config.toml
n_layer = 11
d_model = 256
n_experts = 256
experts_per_token = 8
d_expert = 32
d_shared_expert = 0
activation = "swiglu"
moe_layers = [1, 2, 3, 4, 5, 6, 7, 8, 9, 10]
router_score = "sigmoid"
normalize_top_k = true
routed_scale = 2.83
balance_loss = 0.00683
balance_bias = false
init_std_router = 0.0265
lr_router = 0.00262
n_head = 4
n_kv_head = 4
head_dim = 64
vocab_size = 16384
norm = "rmsnorm"
norm_place = "pre"
norm_eps = 1e-05
positions = "rope"
rope_base = 16500.0
rope_fraction = 1.0
qk_norm = false
attn_scale = 0.125
tie_embeddings = false
parallel_block = false
init = "trunc"
init_std_qkv = 0.0312
init_std_o = 0.00667
init_std_up = 0.0312
init_std_down = 0.00596
optimizer = "adamw"
lr = 0.000861
beta1 = 0.9
beta2 = 0.99
weight_decay = 0.22
lr_head = 0.00888
grad_clip = 0.5
warmup_steps = 467
schedule = "wsd"
decay_fraction = 1.0
decay_shape = "linear"
final_lr_fraction = 0.0
batch_tokens = 65536
seq_len = 512
doc_mask = false
train_tokens = 516200000
steps = 7877
dataset = "wikipedia_en"
Below are experts of layer 7 (counted from 0) of a mixture-of-experts language model. Rows are named router (the router's row for the expert), gate (a neuron's input weights, with its number), up (a neuron's input weights, with its number), down (a neuron's output weights, with its number) and show model dimensions 128-255. Each number is 500 + 50 x the weight over its row's rms, rounded and kept within 0 to 999. Numbers have three digits each.
Before each expert's rows: "gets" lists some tokens that make up at least twice as much of what it gets as of all text; "raises" lists some tokens whose logits its average output raises strongly, later layers aside. This comes from a sample of Wikipedia text that the model never trained on. Tokens count by the router's weight.

# expert 165
gets: ".\n\n", ".", "\n\n", "==\n", "==\n\n", " "
raises: "-", "=", "S", "A", "General", " and"
router:473460401568539569485454410487513466531484440580483550491636564530523485485449514432635509451498519481528509530606505435473522553493541485487478500501537386541473610526493529426464460566502613454448500471518418501535521473524508508494425470580486510369512543552609474542579477455481465409455554472459468532351513548500448503493449471546507547461541579483479404502516549534473574475474
gate0:527510574484552494544517479484507477492456493497538548418486569510420514507505500497506495583463482470516519517517510494476518488439532455516574430448494516527524507502462486538476549472483479504462447516414459634456487440456410581536487507452567497538518520557528479549500468467433441440488498468534464495505508445426433498466463507531449448646522476576471516564573524547524397518414
up0:451513504490488510392486462549428494567450511466498523535565460472494506527488481580446477532618463589527437507485485560593481548567467538519433471505484501502520469551524514503485417486446498466523545493537479390548430551598546417482472526499478539513486511440479510408562492557523464447584521385493502497515440566530545399501471498445484492398471509462490522518452445517483596463484
down0:473472519503532398465386497541472467575572532525438467461475522549519587485507479542506452531435496467499524525558581580517542520583540495504402480599551566534589527502559537385448484579545561475476485471560452488549504425467511408464498629443517591483547481450520473401483399472551490475458498536585531510488474529482523585569443537498470496387499510505480576482438437509445515465591
gate1:419492440465466428473488373501437483597511505519461500497538513439562479432534498445526519591592498548551526389530449480579529525505442455453502478461468480510475515519534456473478475495456460483462495516568466473484497602564529465473485495469536457434505489579517467529568472526472443414527454615444434504542489508460482548499460550540503589496534568542482518446513448535509523498498
up1:614495549527433547538516565515512490566506549465533518486527402493436487524450535563468539477441536450515371517453511540393435533509519563582430554452495498511517521462486509569587525497513483507508485474438548548465514426480523553475541517489522563546491460398384499493459513489603592652484537460528563477480535616502515456574498474491477468473497522474487461524490488434458515528449
down1:467553448470420478471548496455447494398528444571510518545425585487542447540499444416541559472554495452511481542426513434496485506473528434518543511455435555456517527453469419494529534487510520474532539515463540540582499494510460483528550485524516457469492413536531499475463462475420408530496521543547501491516498523503457541496545353533579505625466419456545518451664542488563562510578
gate2:476460429501428453398506495450446526531445442513474540436542451517540436455463545514389502460509463581499518563517491461444539494533522550520457509513534517451508533553584504475476454607435444509617522432548527543470481531522514480513464399476475515482479466449542453486411532468626514528481471541477571544403502523476414495544497496547498525414440503477466557509456494551449441529391
up2:519513520526415502437517487484515524542434473518521652465490497429595522468494503507439479434442406523526518552511444509367485472562499563453390515510512464427533509485520479393530426491474447460548491461542537503576455604504456373521562478499538545562508485516490477504448481464556631502481535386544609546457542441524531529424500549497563552373503464584480529536467464534514456440476
down2:493495513527530423519437570524562515445519509448446449488468573506531481496453509502500530423530445496440483480586416512546452438479538466497542435476436462530413521508456526514442469516450448476543534473491526546446486571542530489535425354460451447493415489513462459543461521468504602542487484506370593459481374446378550475483473528473487509443533454485462484497459444615451456461442
gate3:485477404452397515573475469545495507507574440551461517493446617493599450503565564530447548527400407508567440426494569514469479569453463494499555564475465488564486584448481518498558580446527564578493535545440541523483522516474476513517461455463445397514482570521511523504443564471512534448525487510446547479563502486502533458417499474616591564385456458610501457532550465507461487437523
up3:600488489579506514490535476496537530559359572477494473536542423513439527588470445548527528522550580478519469601498531469485492507534520470522533487524477530524550434512587408447479499466507425491501490465469569412525430512483519433435509508485514486471487544501506532438457516529540500479577510453539526473487511419539439519570522435476461459522467596444530347476451414566449630428527
down3:511504561456449476458449505461552467520468449533448524507464480522495570521518485560496546467557471552567497433578532393535436489528410480497474491548489544548434400476541517430468505563537405466512472405503491488563478548474468531430522471575478518560491551417556429504537584494563439492546435536438578451487468540489478514484506491398485580473533534536488478474491422564461511482433
gate4:516493458553528494498457531551536575601448494497507522559578433555501494471522543476459553470539534530443526493485515529502469482536553483500502453554496536560578507466514488536458478585591426521485397427567490505490412499495583418479480474444463461561495539523492444622590480447574610492565548517477486475457523475500496514567518439443480435382457426448561516569438437514558560529560
up4:439565410575544472408462549540468524566468506506440513503571447458521531571491437476486514421572459529499491515464398576446467453596495506470491507546487426503544532512524396516407519573467504495572454477570506450564540573561536474472508512459571528521428501465516537501433493496543527438535555502492575509519490525528473474589512506454474456417427517424533477581444394528320629492478
down4:467504454462518492492540519441587511472549488424553500490403527481539464502420473544378538531531386495543584545490413564540474493494453518471561539440509512573468510458519533485573439508549488505513472487473465595408460526502408470532550367476507485497399569501600506557535555469469535492469522496518469490557562513492494511437585457508549513564429474453439478497557575519476490516484

# expert 242
gets: "\n", " |\n", ")\n", ".\n", ".\n\n", " |\n\n"
raises: "-", "cher", "With", "my", "[", "chers"
router:521448508503432567637501523521486479502462465551457492510570568515441536537431443445553558463440489475553516491579490460559531518508463453404541500519528442485503461447463540426488495486566522494402429471472534478477567428459532444457510430512524457446498469469646523532543484564466435398494518504483489501408523482542486461467439423508490490459528604448475463416594595485501485536582
gate0:514483432407499550455504527532484471499549498608477471492511422548486474372476516439457528578450449500526483458504409435545588527464458485573474558457450479450512438479557586487517455540367468560497535459523402452496573464493566576412390488506488465449576464532585540438465509539396484468536463499596519520446415494537511488510517433569497527452518548477445495479485491541395547468545
up0:503552469463483523511513545448468586486611521525402452511515509479501504525545493489466474592479516439475504530499500448511508575500481491583475563479503555544472491391542637511546488480440442505493518416543401477495584444415534542427415469428455484454578531528544471456608590422374576563509490565593592516524429513526504537451590469538454498520468526463522529466460494495455571437537
down0:492533481528472439459466461411435535460543543442437477520567495525456529434562522402557472567490432459432435560386527459534518444498535479467450450610619500561496546451436482539455464513566370524527510408465510380482509460550495544451614555415496517480418537494503420474564509425431434521567501556491434417535532403455496449499583447490404517439461482468473491588427434469577499448470
gate1:472518500557473526494449461504494499464463463508527553456516509560466580629472449474573531532542576564547480436555493534532495480510514437553490440430531474516475467563478431478477528545464483492445460550535541515497405423490558508516520501520597522436528580444592425572550412520441488426504480448560483480408478566444430516511514452574472553441526595507453527480510539536452534523451
up1:523491471479425484628523590499510509525506441400563378538490480467586525471476535512512470499486450432488505540456487520503517588513474572491480558559490498498535492548465477459540526465546519522536536508479555459500629560441468587580534516419500485564425472513431515461496589552446502604519452440524505473594527555595569492516562508466592482511547426532585519428574443349591528529477
down1:511521517521612479467506521635494447515531506521494381493479477547517544476465552515560565518402450413463506528504487504535452495499447494441479480524532504479487515436499586507535558582527487521431653487424450422543507342506528549521525566426543551523568445503495485562518472475403522548544488545576526478447513524462519599591480562582443589593607457591527521464499496564512495492529
gate2:493480496484492512506523479557467464457482413495487486532464512443494523417556521484476509434477543582590482439550442454528510447544458498464516508410512421418488513485507405487460495459561482510533523520434496504579460509521540489432611478557520491499452481534559505516449396461485504423522477577552427463527428449414515441472542486375487508481503517429530528516521492623508458416577
up2:494529560554609500394510525543572447637527445563503518441526474565545470543434520479525477602474494447487543451431477431423439450516509573462453498568438454481559493501444516532520503560371514491567451537584460549498479536556520438590401507386535525497530462583449555535451453549506519490524470492484503520564464537520518509579450561463480414436515532559508489519525458523400546550395
down2:538500537520553483502563485586507535385608467527450531439400536544457475578518430418592466466503384484506469446466444490527492497446482403461526523475423448414576482573582539507587503569518409482447609443552507538443461460477495481500421504480480532531467492428474558564483478555551504454440521476531504566440490442523470542440497418455506595472600517480499535459588546535504526471535
gate3:497455434430491465495502523576492366521486544514533492450501499527552534523426501462584467484583483550482452465492499543519606540485515564595474526460495435499467406531535563460461563481519502493507508549510534470486515569449464583522511502557565526519460465471468522367470523499476558454432524472563431534589470587516528487489503520493542589439515525532438547432440469516549498505519
up3:416525513443464503463538511482598596522496507489420554614483470541547369484616482479492503554464562513495542520430483461519406522490530511456486505472421513514454560421488448492491449603576509566526449544459528609488520497469597470489431501525531490471510484580512443577551422506380414517487500639528523504486521433455519514528527452538539461543451413502455437543536521523499452580582
down3:451557469500566484556584576459503538538485440556553443478476534523541576466473497521493456511519555431413499520529497542471566573489529486509492479544458445510480450497462497501542467523495403480417452428508461521477462565448558396565552532521541533455468485507457535480459506609570458483488494491468566505522509473543587563444430468431585636455465560497474509510473452467520440513458
gate4:442507544538506443566433416439487577492460523532517460406499507593546469496501540588526529522472524531481472485575488548505482530443565450418470545501539430542571514463544558514538513571475574493504534485507410559559481481541449592500460513540512599415472520475567550542489528555551570465487495565494509498459492543495376474511417509563477416540529589477467480519529547525402445531421
up4:427537422400463480438536493567480412511479526491477533537494428475522492457450501505556480529485466487474555468427457466509492512559471477478406456460439572520504529540540489455606497476525489544475448510466560500514461548519550395528509591509549463536520394529434526443429472448509443517626470453503482440498559496407555561533572458492570519512511488566512520376504448448648467475560
down4:487488503512490367524455482504558413482455601479456570539564473564511499462609535529449529413469518513479503485586528507481493490555532528411529494571506482474597506532522462489523433616505494497535468535551559443531484441489416421410508536531546569528565489526542540481530476422510537545568466494517503536502578475465497597579525588583409498442470429616487473442527466536515506505554

# expert 249
gets: "s", ",", " time", " year", " years", "es"
raises: " (", ".", " for"
router:508543511492485470564371417545604517498484478544473522538462512560393455481555441407558553449400454451466545499497500501442531463474528516516435534412483471521493570463462529441378353544543476486460437431533502514491527526533457507558430528499472539457487485550531520569533460463539487452510531477553439533384453556513489505514412435497594544509589520434465500434559519471526468423545
gate0:534504560500465492385433459526477445547511513541546453496466494505524462525469436426466597561498603520444500472624508421536372405481493475462476436499416456466485528435467553482545463557525451540503555538501627534519500507540559501536482522504458503370469456577531579539454506539532427526465522440486530456485461590502472502559500442489527524492452467478514599436519466522455491501408
up0:525520511530529541490610563520591520465499437460546514529553461516442528559506549534568543506586471511570478536440421510531509516544520539495556530543485513498539468485627436536401545470486494515517446443361522423485534485532540459501581522468606495585485509487487423534557491473548569538505537547509538472541421517597526482448449496484500434421433503434423485457454469411481612520579
down0:463463581514482598498432459579559425492507484452490400590466410466505543459418481438513497527542555581491481482550449535509495548572544353496436526507512480515479527467400550569564460496526474514551521514470602470506566628504460539500494489501515477493508445401521450528450500455433539510519544478546536559470465506561496543475509516533526461475513390409489532555445464475513518540506
gate1:500514481522496444532427441525470512473504517502472575412574498505444526502496597504489518489511465426511535482544512463429437465541542500609433493476524553550461513413530443486472551485553491516462499578544550536427483460446448549499437472524536596502434520544473428459551505482522489456527599580475467496474497497432525615509444536418486520539561581514458465487539463494502592470592
up1:425533442440514558502507509483436576473393494500544429562469517401460501495437470575471510488469552506513498498474530498582538568435499455431633448536497491526537583492482496469563494468443480500526630383543512495533459513620522519579611428528542528548520470446494578532510521495546503603469498521476532459527488463618432400451534552498488550455367491507527583537483534445535427463531
down1:529565533553460484585547485540480502481608562461447463412499556434456548559533567517562452477350478542476459505457449524441577512475498531445532518566467553538527512573482381596555551570546519524467484477469491489495520572590506511410507520478486434540523439557604468456453519467543540476520516452456516420522575498520474533536493496463601479496611499485501514471483446542538472580418
gate2:578558499487492475464505551520498514418530557551525423528518476426457501468522620502462549523494483483491453431420526534458502457459484574561547535536466489465551402432519424524671408453510502546583509395527436506499451538447537496508480438518423432521585565485566554457517452484529509490502485561508481460455540572482558464507450498547537512445519502462596479518491512514467454399581
up2:510507566478416631437434528472581395479606432569550441553535462565572493500489556526438509385516580490459578481581485470549565473441519488506550431533555438477485441583510427470528440447489591482454496463588512530481452456509468526495558480530422552475476512501451443514445587502392514491530402493522534553501516453448501521546549486529493431605468555535494521466511540495538464536435
down2:440499470490453444458540505497500397497524445574452451497509515539523446410504415555546489504513546551471570531514519520554494520547512455538481441535518480435480497492430434507456528417486534556552503442532497545439537508479434510534503632527538445546540569483458469500633508493475495483470557517457530535457511437520572430474462506507505428442481567564488500615540528539461514519442
gate3:496486554479509504488500515459443521575554514445470447513334519508500523498488418488489459551423550463455534451523451405471495573458592563467490521358562454511491454456459500527552420475524502523583440553542557535457586582564461518508445501569506526514476455427472480470414478437523506504509443455551446497511479454498399530536531548541498545482614473475524460520519491508516473468441
up3:474509464454454474478406499523443452412485486423519499525476528435454491505517426498489534491531555427531519521521506454549438473434492500548561445464478518505532516472511513448521481426578508466550534537442493424467518540467564489499543452495537553564505410465538434494438464594545502472566437429468515494468516515496528575465609505523490450494468433473493486553461509491484451495507
down3:470553444483543448531507530478486493431426510440530500430487459485437472504456549489468494439494467494401472563557508587527539535513514540514505533504417535490508537474458476447534509547427520516508406510481549418466480414640560502391580513472491421474498502560519556458405478560472496471481504501628468472410470558479431437527548566499411427444562548487571515513576512467515522454471
gate4:479524489554529394371471487548485512483525521476555469446441512571461470534533511487474496557484463462440527532437513536444541565502456493444477455437490547497499460462479512480485457564413410473416575496471566514501570400476500495548463487607471531458498514552548513388449506486469495546519530497525445544488477570497456539392489469528496563449573470488596574453459547465485484600448
up4:491518522497524440531530561555516543586499519547495486454481523396498565575481473374383430531448551517509573546481509463584489463524490467435475495402534547476464448512487495464448490596516503491416483533455550521541552488568605407533501546517522530500485542493535571506468441470445500506485463466527484544441453516634480481517482464521503567576522533480486502367546546550449547549546
down4:514539571416435384450505368499533538544508526512483528424448502492518480433604455516548513565446519460575491464562502433530513393511535488509506499432427523540516507540496462455435499500495554496549615475494579463466483477410515479524521500443553489512512489465651456437488582424529392524429456463572433502550504500466487507576557464565451484406533492425462612488606470524504468436431